config.toml
experts_per_token = 2
d_shared_expert = 0
hidden_act = "squared_reglu"
moe_layers = [1, 2, 3, 4, 5, 6, 7, 8]
balance_bias = true
router_noise = 0.3
init_std_router = 0.0277
vocab_size = 4096
tie_word_embeddings = true
train_tokens = 818000000
Below are experts of layer 2 (counted from 0) of a mixture-of-experts language model. Rows are named router (the router's row for the expert), gate (a neuron's input weights, with its number), up (a neuron's input weights, with its number) and show model dimensions 0-159. Each number is 128 + 24 x the weight over its row's rms, rounded and kept within 0 to 255. Numbers have three digits each.
Before each expert's rows: "comes after" lists some tokens at least twice as common just before its tokens as in all text. This comes from a sample of Wikipedia text that the model never trained on. Tokens count by the router's weight.

# expert 20
comes after: " st", " s", " r", " l", " sh", " b"
router:103136161101145146135097096120120152139157155100135121112129112095089105120127163099151170136122144124126158123158155145128137107105154166160125134129140130133162164130101140116131109080139127114187138089143133156141117099136116127131136121156090128165120079125138097086111134163112106155142086149113124140167106103123107113131155127150142134163127156122126115157147122099105098148183119087135132150141145097088106094084156122126132177078121136121094130075140181105134144147163090
gate1:147099070165171075125163162160146126149122126119186139124115165138091086093135105153133172133082126127129105149106100126155107107134128119132132150129140199162127095145119120127099117134102110132113118144132182111141129126127134140128125213104095127161163147152128122112116127135129083123129128153124118146127131143085172173132145106120153163118121184150120130153086163143063109125125131130144128128082128125092120128125131092135129141122132134127128131147111136112124139154122125
up1:125146142127120188139128080091105124123130135136108117138117127131156131168122118096114091149125122122132127099168147135044129130140130133131143100129133051113129185130151127104146153136144146120102138128112069161126136128125100144072132061151128133119105127127127110124127115115125133144141134115145120096146126079129120099155113137131100127128132079129102140090127128112197131134127156130038143120195134112135105133131175143120143089135122115113131146131143129129139126105128131
gate2:131129139090162112136137137119231090127091177137133105114209162123127128123134132160156130153105121121169132131145124118143162127130127101128129128111131165128168127109151110107113095148136142127179128126172166113083093127133059122174127130108123108171126120130124129091130180138112102096109143128120122124130135101124130173126126122121119122128127127138118119158158117132164129134162132109123120144119089129128146165115098105125128131129068150136172128117118147169165157138129121
up2:139142119155106152124117117130070118165131118164125169126127135085155142096090122120098127129154137126113126103156109112097135083105101140159133130099131105171183120159129154146121151138117085149093138086127135142176116147117098163090188140117083126150120121158119084155126131129131195117100132140125132107136172132111139139157110129119104124128106124122105121127122121128140124194136104112127142121113107115145083128125198172147125143105159076101119146144118107137096120116117139
gate3:103095145144080157162129130117149128111146150125123091124122124200126128126148122118150126098136127127122154135099133151192095135127115159168146152125108131135142136130140127190126152132128093120199142101115133134133158140141134125137139128089112119121088133157129148124155126127119129084088125094129128172100111150143065154163124116134094124094128122114127116114138119125108149125111128128198135136122102127155107132130145114098094174128141165108121134046079139151114102148131098
up3:132150121128092122122153129135109106135116114128135112114117126192169170052126122124072101129142129128133103142126127129187107163079128128140170089128127155153169122116189148121148126139126086132122143131118129114142137138132165132109136134095089135131053153145138125087128111131130109140123128126109139126127096110091144175141155085185155140119123140121132152113103127130100116088126133088117128126118109067130113100121170153130128142096151134139127147074132128120163116106109155
gate4:136122141114153143139156137140137129104141140079115152122118105130109099141156116106114151103140084133109119111174161122139115124158099083122086117131142135087133143118103126189132096132070129089187140138103140132138116122125115107127129151140098128150120130162128131154129131109147137143098115123150130124065124132093091136175133146066111134117086066126136139160125071109140130130174140113160167198140110133106126129116108132138131114139149128186108139132120112139137166123137092
up4:114081133127133147111131123146142167116157126093130124133121129117107148123182112078150125106123128087127152134092109124126106138187125116070108142094133168124121096129146144159111169156126083160121081212126126112138122144097098098132102138110130124127072125146097124162135090097129155099179133129120129099099138089125122129143100096170102145173126101126130129166118122130151096135126110129132094149156131083129111124128161150126100123146129127183160139128132142132149134103138111
gate5:118124126125131117119083139129132112153129144091175135160105137139140217105126122083120144105136130097111145158163109128131148151127184135142114103112128082097130162089164123118141124115084142109109116091087138136138115166164108130152132140132122147131046129095121141103141101113134134103125140146143126129109128099112128157085153104119189133181133127120121127124126139148164128128120133116172129195149126068134123092130140163132134129088128123082122110136155118134136128131129126
up5:154128088136128151128132167126145146107125125181083152128143136131118106115114169140124096106084076128170088054114139141132128125181096114104118158193139188174091129140128145145089111142157121142114120123125111146127150121123112116115106104165135131133144089159136110128128162113125131132135126093094135133161175144128120114144095110155092111109107105164133138130104137128101121143110149129095137086135145153146125150163102139101134110128133185064124140127145146112120152128125111
gate6:128146129123203128113126120104125146117135087131136157114132119120177152127113114097072138105134126142121135154163159167125124133120112120114157139122119106127123124171189128155153085140122126129147129171105125168094153121134108129129151121146120126125116140097127104108111124116055128142098118167130141102123139115127169197066121129123127147146128096118095121088132136096124123128168094120126137205132138134128106115128117128133149161176130103141122099199135154112158133125132128
up6:126133134151130190124137127136107160153138154126152130153127094129097141127143136120126120199127131131128095138132075107136137114183161140133113105104151128176130133124115122074067109134106109103107160128163130046151102142133087137122115131166143091128138124174133160157127126126161085123133116147182122142140101170065156100129097109129125127132111114129129097120135104123119167115128131161117111113128101133143122096137172129128156102128127124123191164107128138128103127134126131
gate7:105134110098099133077092141106136117128089145142159094127080125127111129128129134179138135149161115132126163116158124101152081153118104075104132135124131128135204123123090154119178159131195147166148118102135106176144141153131131102158144139124109133112121091095125139156101138166098119128181114162141104102130130127139103127143129107125129150106125130109134181141132156151119129116153145131127121123193106120161096117148136138130141136117131115115128117115117179063125103146143139
up7:127130162118106117131110142110161137146130134128123137128136152140154115078111135138118118122124098123091164095185153105155108183129129124101142138121124117085097101108120168101182118151171102172117121207127129165117152179126136142128084124065141073100107118123181105137133115175133105126135108126107136160131135115121155096126119138135144156129130120145123134193154117102132120131100141124083140095143127110127158129125130109129117088155128107118095126141159137103122160125138163
gate8:131136135046172112177156101170127124125148118132178112130154139092100083155108132192142128123104163123132148133122088086180123126111132154162129138110128126150138172145111114107112066101177178118172141123118159185094108116101142108136115144131136158160134077125099143127096120132133114126138112125154131150148155128128131123127126127147138130111135133122131110098105140153125157115114142154121164106088124131130109085097150095140129152135108152137127130152167120161144137152121127
up8:125123105134154118120142119180123138102136135115156146124141127132153123128089122122149088161147123124090174144115149123119126123095092140128105119136127148132103138170100049115124123104115127139141130131075197206132155098110136126130108131156138121158133119091117129119152136140098155129187076128124129129161122141100148120165131121129130175126099105126107138099109126156126134121145128117067130135127160143099123121150164119124093098160134136107136132130145117197097143145079158
gate9:127102139127092139157176091141091120119166135145135116131114128144096125128131124132155156135119103067127136114118145136124094058118110092162107139126133141136117167127133134132165146149128133118128128118144085120126142127148112116148100119170123137123120128149118163136124175076087123118186085128115138139073157134122110097124142155123146131145148131114146149139169160116146132156133135131122121134127108117185098127056105123098167041116114127156128133128186127106125090129134125
up9:112148142129144125120139143129136137136099170132105164123176134128203121153127138126097087100128130132168101107153146127131129120159136180100156101134101125142143098154101141089100129104104088133120129143103115146125125137112146130100167133095103125142126143072114099141080097161141124138109150127203087120157120101156184122149127078132121134106133094122106114118100141121090086137123147115067161121136142158106133149115141100119114136159141111158129173147122165127133141114126151
gate10:123090124126126089119149127128105142129085151137164125133163180177143124134109181091116133128171140150065078082161145123105127143072150167122128102125151124125167119128120120105139128126138152076132100128114142136160114113129132108180138092111153094139076127117137182122140129128133123144111168123131152164112132146076129114136130128127103147144164114142169087135125136138128129106128165134132158177121138137131120123116155118127132150129179127134128146121109133155129091177116075
up10:147127129123130141136103139080169129122077125127112136132124112118131105168078104094130108160163121123178143128125123134139100106151130078087128130138156056092081176133131127071134177161086124126091122133127135089125099128137099154078135077138140134128151143153121133124170102136097129174141105146126117144153120104150121124148120092126128159118118126126098156117143146092117127161165131127103100079153096145131137095188112129124125155107111120149130129116139102128131123155123142
gate11:140152119103099128149129098162159172096209100093164118112130159156111096115132113115117143101113165092109127174130136149119179190157144109162138128093090152127136167135133190127116116112078163125094159138133129148145165114125182169129128135108138154122129145117165128131102072137117158135133128101118148090101123138130128114123159120100138123142132124129162089132148130131099161158141112134148140133107093139130132124102126121124126119121130119142143164083100126130112108147173128
up11:132136193139133132110125102107135115129135178098158112161133126076132120121147108103132140085067081136144110119138141164169175101161123134119106099199119110131087155091189096117123140136134127138119145135126130125100113141147149130107100140127151117145138131146117145119149151111132177129127139094169121109140136090166111162113181143105122118118126089140113128115087146104113070132116126123108105135126152128121123120138132125162127073135135144125160173134123135127097174162118151
gate12:097110131141119112126122153095140137134123127134139154127050126126075119109196099154139199113185087107126126118165115130131133144149094136116131094127126114131131126112184182063154093114173129113151128089159138168138137100115120110150134134100134124155126126169153115148146166106137132094132134154120117117198148124089130126117148171110140121133142155119125133129122159117112127121126134165132139123127119124125115130130110093100151078134152127189139131139126127121100137150143130
up12:090129102146124110125103168110150166117123158191116140132155107098099151129135160130153115137151113128157155118137126130129125160128134087107142106094126122157123113127132076090161132132134113132100157128159129122145068160104128133151135174133138140097152100114115079153131121128153123117117105140044124103124130117146127135070133116158109126078121145144128154082144098125130125091126169135094126150110127161114138151140156133117085205116128125126133130130114184145107117150143108
gate13:099142121135156097128130098128127115159137196117141101111128132137149152127132136139112109130167101123122128105124138153151130158103102105168134112128104147186192101083096160125152127131142118076148195093118114154154149144130153129106129167155122149129143121128145133107114165129115098124128130159110113148133191108103146129134131117071176144128095175170123133141139140136129131126134090127125150109073117129129181131128130129103126138137126135127143153124177111099134114058128138
up13:132156086141068115171135066134080124128139117116129120138123152128135150124152155140104098110142120137168131180118131131107129095129135120118082175104129088116094176121180128129099144179100135131070136185113117090100136089134116128155130119136102138163131131135121168128047080135092104134128122119135120162169114132152125121124157156126115097156136140130133131143119132139132148125129125144086107083131121109136104138126152112114133109137113128143099155112143136142138128127163174
gate14:121163070118138129141114120120131129180123122159118132118136126142115133133164135215190088145137096116158129121047128113161141128129130128119127134089146096198135138143099135155128145117158129127130135150140074125132095104166132118147125094119102054149137128137155135130160131112133135165128130142137133115140113123055106144114114135138086124117173146119097122129116068126117116128129092131132145132140130129170118134132134131129101117074144108125116128131133113142147126132096107
up14:134082142155102109126220150137129133121126091150126142136059163130133152116126131141126133133134127131128127135161131088096108120125133091135163125144188105140135124140159131184098118149073134124120143136131153127180103144151176109068093125075108128143100125128105141142137123148109111097129131152130113123126126119128188112134121130151139141163124090118135140135106138101119098119134180120137099090139073082091107126151117119113132129140108143097130100131133131115148161098137142
gate15:123090132144089147100180127155135134139176101132142119113125082128112149124114124152087123083190116114083164104144100147177150126128134126128099130128064154125133136182130125169150140112166174075140133130154172103166132125132125162112123132121132117173135104150116145108130136177123115110151105115105119158120107196112124122133124127125110153125150100118136122134149128152118109163134134127121170093116128117087144073121092126127101105158125129118137149094128103142100136147121148
up15:129136156094112114174123127136133177118095133135136140117125107130142085141123091115184105137073128145137097147121211089064100163088140159115096132149130130153121135082138123202083140133123121145120121101157121145127141169122100120114146152113141137117120126105115133164115134122154106159122142130125109150096120128126150111134125110128102157107111093122096125117129122134131107088120094126101119154126128148087131135134125133096189133203123135130110130129159107144153161102120128
gate16:062120102121133122092089111123122148134124113105107129142131128123132101130171143128142128159154120140130110124070093127110178087146131135198128059126121194126137112123104141112166124133133145135152099161129112144165111213117122139122123128181162155155118119134123105157153143139157137118122127149130155093120163129130126149128167128131115073134122144146130098132126104110127128123152145133132137136132135086117114109193179144123089118088118117128139160120135130132122140089143115
up16:134105129124120124123164129208141115111146104165121133166148106149138151118121136164124137123125119111061113185129127103131125155144092103101086144133179092142117135103107129106131128118126073131084139123181137117138129102121119165185133133125113127171118159123069095125130123121117138136111123106135121129124139143157143172162116172106091120128115129108137087119169125146128122092125118136123175122083116126096141129112101111176109137123130126136115164160133102138133175126082101
gate17:187136130128161122129093129138142123105123157135078127102140131095132115116132134125178185120115150179150182102145134149145093169128160133171149129130126167092109171095127072121122111155125120142154149142149082134130139138122100120160145157121148147081129093127129149128078139108131144124091141128136130108123128126131128117137166109103132127117140138154101115138150139106151134061069125106119167126124162142109114125116147096110066136137153117122141124105131173120101121162137085
up17:132124146127119168180142125146149126131099123141180204094109108050147146062183120134142123140139129122155071117107138116113108149099141136106115123129130125166118127129097111153111091113131138143141143108102163142133130148126129125147128093079140096099123125091110119115118124128158051128128130132112087128129163133155112126124120125126116131191121138130135099122083115194147156126128122139150169127121144124139122137134128140099132154132187141131108130159131124147135124119147156
gate18:163170123112128117081108145155119150155082125149137160146115108172124122109123107151135120097129128176134115060124125122117124151132137106128129150168121147147154126109161143177066119115173108101110044104109133153128175131128125103114109138128063128166132095123138140124124123147138130143114125156140115120093127117115131115121116196111123123143133118074148157154109124129141129124130125145133115128092126179139121131124176168129158128148131117078126124120110120154150144170130092
up18:107122134171116127150163128119143134113178127109110132127129146102140128130150133105127129140109120148132152167144128148121110080127128135125128088062176100132089122120133130104149137124036113168111237179122143105156094118127111157122142134152191095130126154125098114113121136120130129122163134126138119100189133107165127143154149125129114109099139131136101104128128137155111123149110148128119122088128128095133130124144116083122137084126128149128099131123152136091125124095112146
gate19:129121108119125150134120125159131103117090125124080105125109065146128155153120127104169124101089163109131131132137117135173126147127141137124069138135119161124205112160108105124129093143151195139128134067132126167135059142101179129110118126124136153113101165170118123101121129139106115113131091126102121113130123159146132129121165143129166118157140127135123142152138115108155125128137141157162128123107119126113102147121133078172129139123139138128050126133125133170125143080127114
up19:126138115130130145179111123084127165146123156129078083129128142130124138117178157128137113133124120146082106142138142130095123113159109142124174099118108172107145071139106128129106145145110074141122116132115063104140120168165134178148111138116106138166134157110144080105109125075171154174131129127123093133154129129151152126133119109098165103120157106081138147116132132153153136116121131098131126132167071100150090136162111113128130146128120122137147151101182123143133145114097119
gate20:094133146161099113114060107110121121126131123165133100150130121099101164121128107121137124128107136128144130130119119121134127107099140130128092144148164088116128127152114097101137160105126117124131147128121114144121067135127164130158122155098155197129145146141128104114166128123127140119128143148157133068145157113096093148088159133116154153149145152128110188142133136120133162129125125132073112129139154130113129089111129126126087155132171131148154130156079192096112109200133083
up20:169126129118105100133120091152092115122197156124157154119138100120155148086123115115143170141141179131168136103130137109129132113127123143125182144080153167140130133112130116131120127121146154102157112147165116127119145139101147117071104120139133132126083124125146097130176117092092145130137120090135106138099175122154154098122140131122106124087156093065176131107073139099164138129127137144134131130188136125135131127101129101132141126115094139095096108185129139138107104124136147
gate21:100129131129104114154137098058125145124103144133163133135089128127177130126141080108098124131155142119125122085142130112161144124112116128106124107153136076132144143090019167110164112131160118083139123149102124118164127128139134130142166111175114149108143085161128122087130144112104125168116131108136118125114143174124176166127171113106146149141123115172143142093128121134145134138160121129152100153112127088168132134113159122127126127168131127134129125086132122120112124126168148
up21:125134121116112166091116093128104153106207127127154141148167121110111119114141109137128111076131128137072138124112129142137109166150115129141108132151139100103120100109115129118103148138113145147124118175153160121132091164127110121128066135122110133148164147130107092129116127133120128172131105121172125151153056140196120125147143132102095181182127121132113131118164123132136146135147158108126082127126061115113150126137127147173073131174121128149136148130136136126134106128122129
gate22:115129136130125119140105116182079103156111100128090148155130184154124144127102120128127104101120111124086144128132145099194154121135134129127153189136130119090140117143105104138117169157176127132182162087121120134118094114109086093149145132115122138150125151154058109122164129146120114133157107104123069100124098128129069144139136144133103166123127125186111145087148151130119128134131125152123143186113127124116130123104103134123126127132125135133077086160114147132117115137132145
up22:160131105123109169122117194132100095120132199139153125126129137112141128162078187130115137144112063083152136127098125108113128129179149130122115109129154105101124121127079141102080127149119141118101106135096138154148136139107119128103124125154131079101124150183175103103133148127124124138121128143130109165144106131135086124161166131194102145103127144133139096131145127130127101120132179137138113110066124130123126140127149142083115125115128112078124151123116140118150131131101141
gate23:133129101109134161142111108131128125175179139113182115123125128163197127132184111129098057118141081099145157170176127122135147137071156135132120152133134096099129127111129119178136151144143128159107138120136123130093137128125145146154121123103106127117114174114128114127184124139128104118138141128085121150138138089111123118089137156129149103127150161111121140149128122148085110103160126127166152121119071115141133079143153168117135156121152087152125113149111150094122105147141147
up23:150098121157124158113145153136123125130132128133128088111142059123153164112139131133053108150112110118151127161100113143162149096151141135135128069110132132167139122119147113146145094127122083147078107134144156157123163072100116135096135082155138140174129174127150129143159127144139121104106112121119179131109132119067164144117119125136137087126161142129106132145128111159165121137118102136119128126088118144138162149182144142110132128081113101137115107075128105099133156128132135
gate24:120123129129117115130130133150072133117156080121098122182075109129156163123104128130124114126160086118145133144093085154128142160096137114132127195122090126099086150122121108118122128128140179137133187100121125141195119088116088154150124124128123145106153139161125149078107158126125103126158167099112112115096130117132115106124136126192144131142121136105143135110133106128136111127132139116172126121167138124163128133093093129123153171149127132118114126122126147188088124109174137
up24:158101172129129143122133111103137120149108141161133119079192136135113123140127138119109144079099178137100129042138142128111103106153128144087127075119127139147140110167127129125128127128138059128089107147141128071094147161112194127126125130129112144096117120129132085137128109129179136151108128144150129119139123132127150132111141120132146130104129086127093126121142161123128139140099112133114129129116142132088128133125217144143135088146117124107120163141150120086123123134078128
gate25:123128136163146126126158100140162107159081108107111184130083159121140152120113116124084151142108129135129120117132160100179128129144173144114136139130108133103101123163130128084142126138146121134140128107098125148134124128178160128137120103131117137149145124128076128168129142147108115127127132138127123128187123084082137170138096115026134133128079165154128136100135137092199138163100121095125129107136128137122163133154161124128118146103103142156118124128096107124143128172120134
up25:144075124112121144122149160148120137146150133192118102157133120085120120152158143102148128134131106142127142137128137136124166089121109115110133139129144120118101132129109082164158143128108129062128135129140090101143162084106131108126131148126123137127094175119162126126081139129130144141094126124095122152076128130132140122131130126135140127101158128126146135143102136147018107126154134148113079140138142159130138135093100108150136138129086121113205111154110137131117129093122189
gate26:131127102133129135127138082128103130116105132119149119087133134161158091128121121126092170135137199138087128133101131129155120086134111128111124127155133149135114144138134125111098149121145143101182154131189141097135156135124136107126096058112128122129117139122171135161128150126125127143124138159118135122079163135110151108152131099129135138102160080083118126066121128126123170100189192146148145130138157123139102112113116139090138153163130122129111109101151115151111188142140090
up26:122139126169132133140155140159165127146157094093144134155127131132142129103148087120104126157102134087110125122086186156124133092186143148089107122151132137169124093088133096114046139145114130162093089177148118143133123159121139150138089142108132134171166110115155108123097101126126139121118131081141121139111116109113119108127130131184156114120143127116129096144138085133136128167124079181108104094122136128135106127126126136132071103158128148129126103123139089119136118117099128
gate27:134117121125102150158149132132135131123119161091159147129165135130171129143133157132110132127055087124121134116162122143094167161123094100108139172129154130123126175141163178153150135093140133184138138088108128167129120133131134101078087081159111134138121127142149118173134124118131129103142149115132125131136118158131133120138141080101142194157145123145111120097166112120112118131127112146134077111161160133121154072152126133154141128141107107133120109124066111167130172108116128
up27:126126172120125124118119134138169129133116104157032109106128128115122077126124077127151123129154152122159112113131110117148077131124134136133129126130134114146119096129042133123097217125125162099110119145166082126124127142123157081129148105132155121141156136123144128107111132150113119137143100134132128114135134129167133136134114140104120103098101147131138169185113112123150139187115094128112126133097085120138114169157102118086129127131121122089135135104162166132136129106143121
gate28:126124123141138123127116153167124118127138117127114145140102111131107132146165065144061122168129090092126184097151140185180128093115152149142160130129132113109150133137128126121094133106153137138169110150129125169128184131137137118129094136134135149115128121134157120105138139154116114137157104132109106081124078164070092128080132096123088174131125120165172108114106149123131147135110113131135134133076136127149159103137132130128148153129146142095101130138087139073146109104155112
up28:133109126129097120136168109150178140140132091119103097134181131123127126083103135150130151124086128100138063143155130119114123131138129112123112123115104119131103131174135163111113112135129131169086126094111195106185099128127146141134142157164090094135103118144122116139141140134085120130114130142144104100108147125112146140174109102098192132135184134114104103142087096129124148121112111153125095131119123178112119155124142117147196120132136112138138157127137105159070118125129102
gate29:126148091131127101106140075149138132106139150102125102137137107128146144132128131127165099117111175181149134149133103157138129168130128155114107163113126124160120130128140117109114122119138115143148097166134157116115125113116083092141120181135129129142129123139073151129100123109071142109141127127134187144136111094132150133121144128092122094103135119165101117145162150096053133127150064135170098129148138091108114159138151126100154149115139121062144156172123121156100135086117144
up29:130118106132128147174155151125127113141121125149156101128131085127132152132076130068065154131119121083140100102118126106080079113133177164124113125153174142105119051125104117129127139119153127124122062146140136128131123134118178137106147070099124127088128137128125113127141154135139107160159108134127132109115166127126129134178162114155099139146128139096189129116120137159153130119130135130101109099121130158149146112167126127111109126127123154150112127127186083117135116156121141
gate30:144133128127116129105145138148140193143093106141089100102143175151117126120141133104129139120116127092132143099145113122167132103111166124145129106138121093120145120131115138102125060149165147114112124106123079131159147076130112137146129118129123127195176135150142156134079182121129129156127127114085212106166163126106121134119118130116129137143115118097113103127163136101152115133127116148131128114137150144095121130131144148114042143124135153129136127143190162129123123098144140
up30:118127147130165187118116129135097115096151177127168142129142060093117138134150168177127065116145098123140126139122064142120101157106135139128113144095134130106128111130169094113097147128072130114122127146137163121151147152152080164110154159136108135091137126131097103128120135090136108117114167157126097158112114138126132106144118134124124109111118130092138126131118110128101136090176127174134115128129105112123130119129139118134225120116109124131129132187134114124129136154117118
gate31:104137117130147119111143127119125127134119157163099142160132109071115145167122171154143139115171109135130143125153145107132152147135111109116172148160143113137131145141128127110132114156076131108106130067108064129132108138117149095184136076136191151140133129185197120120134092151124137083131160204148128121131095122113111081146136085134118128129128127110103135119125114064139123130146148152113139133126131137115123102122138121134178155130131145156104123099130150114149117143135126
up31:135090129097123127147220147082121192065144106139116169121115124099133125120125133176145117138158091132129051126138136133139149111135175101108141104122104112128132083131117085107141112094138090116134094163121089156125135119127138166132078114125101157129107177147150132123109129150120158141094126123114152115133121133102104113124083138127129121125125123123127141145130142110135121123138138133117110085129156125076141134105148127133121179102127129170168177129124113132134132123163142
gate32:139118127123137121138146108107166081131138132145161153154123139105107143124143095102095142148113137126140145131134145092081165143097123120172124094099127125176111117124131121120134122147113177106162136132075129104130135142089137136130093114127047122141090148130129131166126115128137147175126116149173129129125131157137101100119141060118129123132155100150140136130075198033144130164128125118136138117145102130179124120118131125096149133143164137161153119127128103120134128126137117
up32:143125093128127123115131154140143158146118069120100129137124080158160138129111148128125102133164102116131126115124091200088137095185133110104138145123142101101152128118167110129088142089135103126085138116178127129118104116115125131118134129160142141114138125127142108063129124108142123118150147108124128129152121086078202115153163129130155064125100131137132097126129058170076153145141094125136135126107102131123117156181134129128127122132127094130119126135157110134132160128131142
gate33:129126120147103147131115174129127125128112090104130053130135090130163145090127114162152131125113142125149135150107133131184126133099118113176165129170128128128125112143149132130167133103123189112164149127130131175173126127144132128124129107098134134160127126165148118097128147133091095121095094119139105130071115135108137127123146066202119148174127104146167091143131126134137098127122132127161169137101106156102158123123113110132119133129143165138131087126100119121078109097155105
up33:129093124129137134073137109095097104135141137122122129188125115165139119161143128127117182113108115115134121128110080173167132108144072140121133129097141124114150123130125202127122129170166117113126108159090133149134143139117110126112163120133170111113118123125109129136128137135085143135081137167128116076136129098153104124159118143123087075098169145135130155099117132152088154127171123058116133158132149108123110118128146175141126089116144122130087126144124153150140132090101141
gate34:069127140117134129117134112107062119117113138114127142138101120095113123123190149137133119129164123137121124146128098177169161147126149076106119152153126099129129130102128130129156114136133099140169123144168124128146130154106139162117143134144121126098124142131179110130130115154146099040181153096133126127141135101134113092058123136127131126181129148169132128186132110169113148112120144153140139174145118136128135125048142153136143127104138118102124162132135126149105125121130123
up34:140122117152126133135131102131131110177128118076105093120102152099115111130104145140118047080156168136121110138136132159100120091108103112136155103160166110106131131129155111170120123114164155127107122107088133140102130138136116135129122130180141121146110132121133125136130161123133110131114131180172098131119104121114146111090124132141157149068120132135118066141129161112117131152130122127126097130136183109127113128167124131107073060130201126082135133124129132128129172114126137
gate35:136125123108139140134115121162136117127153159098125118102131134158132124134152135109100194106107127153114162152138106062151142124141133112133134087114133111102161142132140127136116095119122170128165132080121129128183086110097143118119166125130157124098149050112093151125130170087129161137145140069115177136132129131157131131144128143128130154091077142113117132112138116125130121167139140124141138122139073164106140114125129102127161143111146124121121143132128076143106080180100080
up35:126189137129086125197156156144160117127119155144126125155117125110136187133080155134156155138065130125103078131125159122112128088094130115167138114122150135127131167122140132122108176128113112125108118135118130141123136163126124120112103142113140100103159131124136094115127103139102119124121184186127185109135127126105155124127127138167111145152070135130127115144163072114112116158135074131056121141160123118128139114132122111103096123149139114128141126109112125101101100100125132
gate36:142130133147139131056134091124157124083170131092094080131127148122147127150149159093181148144151123169126118110134125117163124108118104137131164131109076148115134155133136127078146133134146059103135135166181112124085154113159099141122093132107142116152150133118150140099135146124128107128120158135127126125129130096135123163088093158110137116127159119155133147104106127130150148156171089157134164098131123092121147129110138122070128127135184140128147126118127136192110115110135116
up36:152127131131133131073107092135091134114147127125154109134145110106152137113129116129118113107132150116155109105139121162130131131134075129114131093108106109126151146124125105104129128133111080123144082143151147109097172129124129127131126136149137122165142125132087128125108145144128129109126113092152106141120135075159092130114108154128116157127096150155128111133188126132108189140098106129131116113105069131140181164108133189106073134119160177204150100154098178129161149111142126
gate37:137114123113144133129152186128177132130097152160119179131066129107144118148116129098105145114132124114124125096102096131188129129133131149128144190127111135112109129138139161131131129149127128162114106149148105128123089166151142118122123149126106147188124135175127126114128075080125133134153119128125170114133154111121125118149115171134128124147120123100153128068126129156142068142163122127155129126132153127134178155143157067104137132113110077114126128119206114100148121127132127
up37:121128113112130121125134109132109130119132120091137086145191127128159136129163137142132127143134143150141110128138201144045121120149113128136128090154147123179109155126132125123122119073110106127131131099100126133105131131101113127128096139128128118079148141098078100127129134156149134119131119117181110113112090125182133159129150057118113128039162124135144117159132127119123195123101148126094120147107113129111109125126096175127125125158131150159128134140125140160112154143114136
gate38:149134127134134142118125160126125156117111144114125148137149102155127117103098104081133158182153124133127071114124122140192109121145136128124132117139147104126151107123092133121145105096118146094122101164089121116105168115136176101131158125135142126158113090148130141142119180172111139089184134098179125148140109143081074143103137100099131124125096095131124103146087104113191125134120145081122119129135129098144172120116168161109160147150123111154119124138073139130117130118156132
up38:104093131145120067109165132152117127109133142120068127131105137138108105126085097114100043124119139185167130139131092143132125100122158135145141159107108138130138122189114121112125116152133130131122092162110105141078134118152082141111127133145119177122116122134101078122115103130070134143137135114120104130122104147132138162095125108114125107103127197165125135143135108169111125150126123126127133194123171097138111141124125109120129184119130125118128105119148121144154176131127124
gate39:099133122122121142127126118144119131141120115138122148129133166146130092145093116091091136139129108126127112112139162103158143149071129125082105149080180122103122100138071142109131137166184133085127157105134127128075105131127087126161155130130127177106167104085144150122128135108145144146119122136128128065164147120118094152121127072141124154129145120096126166137179124153117137128105147099120115126146129138134144128146090176176167136112143122101134171153131112130119071109113112
up39:144129128152128121138092148133107127133187128114103097126136114112135177142082138139092106132161145109137134098137123124130145137122104095132149099121129128136118133126195121144125140133127126151134128076113142071142125086090167128120118124130130122148164159141109119103131123126131155063111147171168106134112102123144127128116106131124172113115135112124087124138036126085116135139106128093128137135108165129120081117110141153092136078161079156111163112108151130165142119097170130
gate40:111128127108124070151139126125078119164167125128170147133180121156117080131125142123180134124117097104125128112110146171119129113141110095129152175118145127115128152126102093159121120130107118123152122140118147131128126130125071131151129149135153133152163119134111136122104125129105090142124177122147195185103124123097112112121140129129086127113136129220098117138132137120129131138131127124107162079115128123113121125137123088153102155145176164141135129089153134155135143111096064
up40:114091154157106118128081182120149137128082115144118127130129130194098121133132084146124128128117135116119079146091075157119126129081181162138114123119096127128095146100135141183129146095140142114106116134145121078067125116131131113124142104088136124142114118147131095126138131164109133196092117140129106073092167122123128105137132133152131133153123118122127120128096174141148123167062133124124133116080126124133123113163126126127128144139129139124127077127170119103137157135117151
gate41:119134140154137134112091135124126107156108134135128119127133118098140124173150141126150145102125128116102158179103104123137140128136117122109120145147145149128129118152064171165166144092127133166159106158099081130124038152105109113143108141129157132127186130131126143084114152159127127131138099158110126130141128108152121123147114128116145132134129123178149177110105180118132099134141138096135120155123139084136114086112099130125143134131115151070213141161116143172120127157141140
up41:118128135099101194100147123123129109137132128131167119156178128162144155136125107113148126103123121125112143128114083133118143116111150140104132116199127083058127103096131118137138136126138125157159119130135064168116128122111090162137059158097119128150141166175103144103113128135129122143124130134087123172126133139167122130170115135150136143128137129182124126112136144128096123122137127117122098140119128109126126134070115150105139183136141136104184122158128110140115129174121176
gate42:134113148141143097146143130112135107130118159145110141123121118120092048099068115070154157113141132116136124135125124135149129153115113127094129138126129137123092143127150134195127107101095153132152129108133146127068126127099105137096127166113114149142132153127154135148116165145121114126084124072109164167100124164104181085143130122123097132117136124141134120146127137155139128131138131130101200132072167123151051134123136084129128154116136129133134142119113119131185131126140140
up42:083114088120104153084135135128130152142153078121176126148127127156190189144121146157050106133162137131134115136125132109099128107150122130110127148133132124125112125114122124115106156128128090123098120137128127125170136147165157115142141071154123105112129129118111094126150096106130149138132128165152127122171142082128118151116104136110168127127156078123135129120122114142128101114127125161104077094142125140133128126123139156167132081122091091118091106138177067096109175125129134
gate43:169171144157132147128154144122155128166121132106090132112052130112115098124108113081111176157161109162131180144144120088145174115130104124134130149110145129164118129157102128151140133128176167131126122149143167130096113129155175128146106066122083127134158105153151137125107109126162160128143142135132122118144132147133126136134136102096169112121157119157078163154113112111125131162153158129144164092130134100129093146127190125080104113122136130127119131128119094125143157132117106
up43:087104101155122125155115082078145064105167122138143120172161125163145132143113128169127092127145126097115125066059138129149118116123126113154128102129113130117131134134139103124095122133067098095123114129117118089144148096101117166171135167116130122141106129112103139138131151141122099128126136111129121124151116168192113150151114172109089128074096123125157124133124132125137159120117098122128115141161132190080145099120092129152159098128108160128134131131117131129145140145110134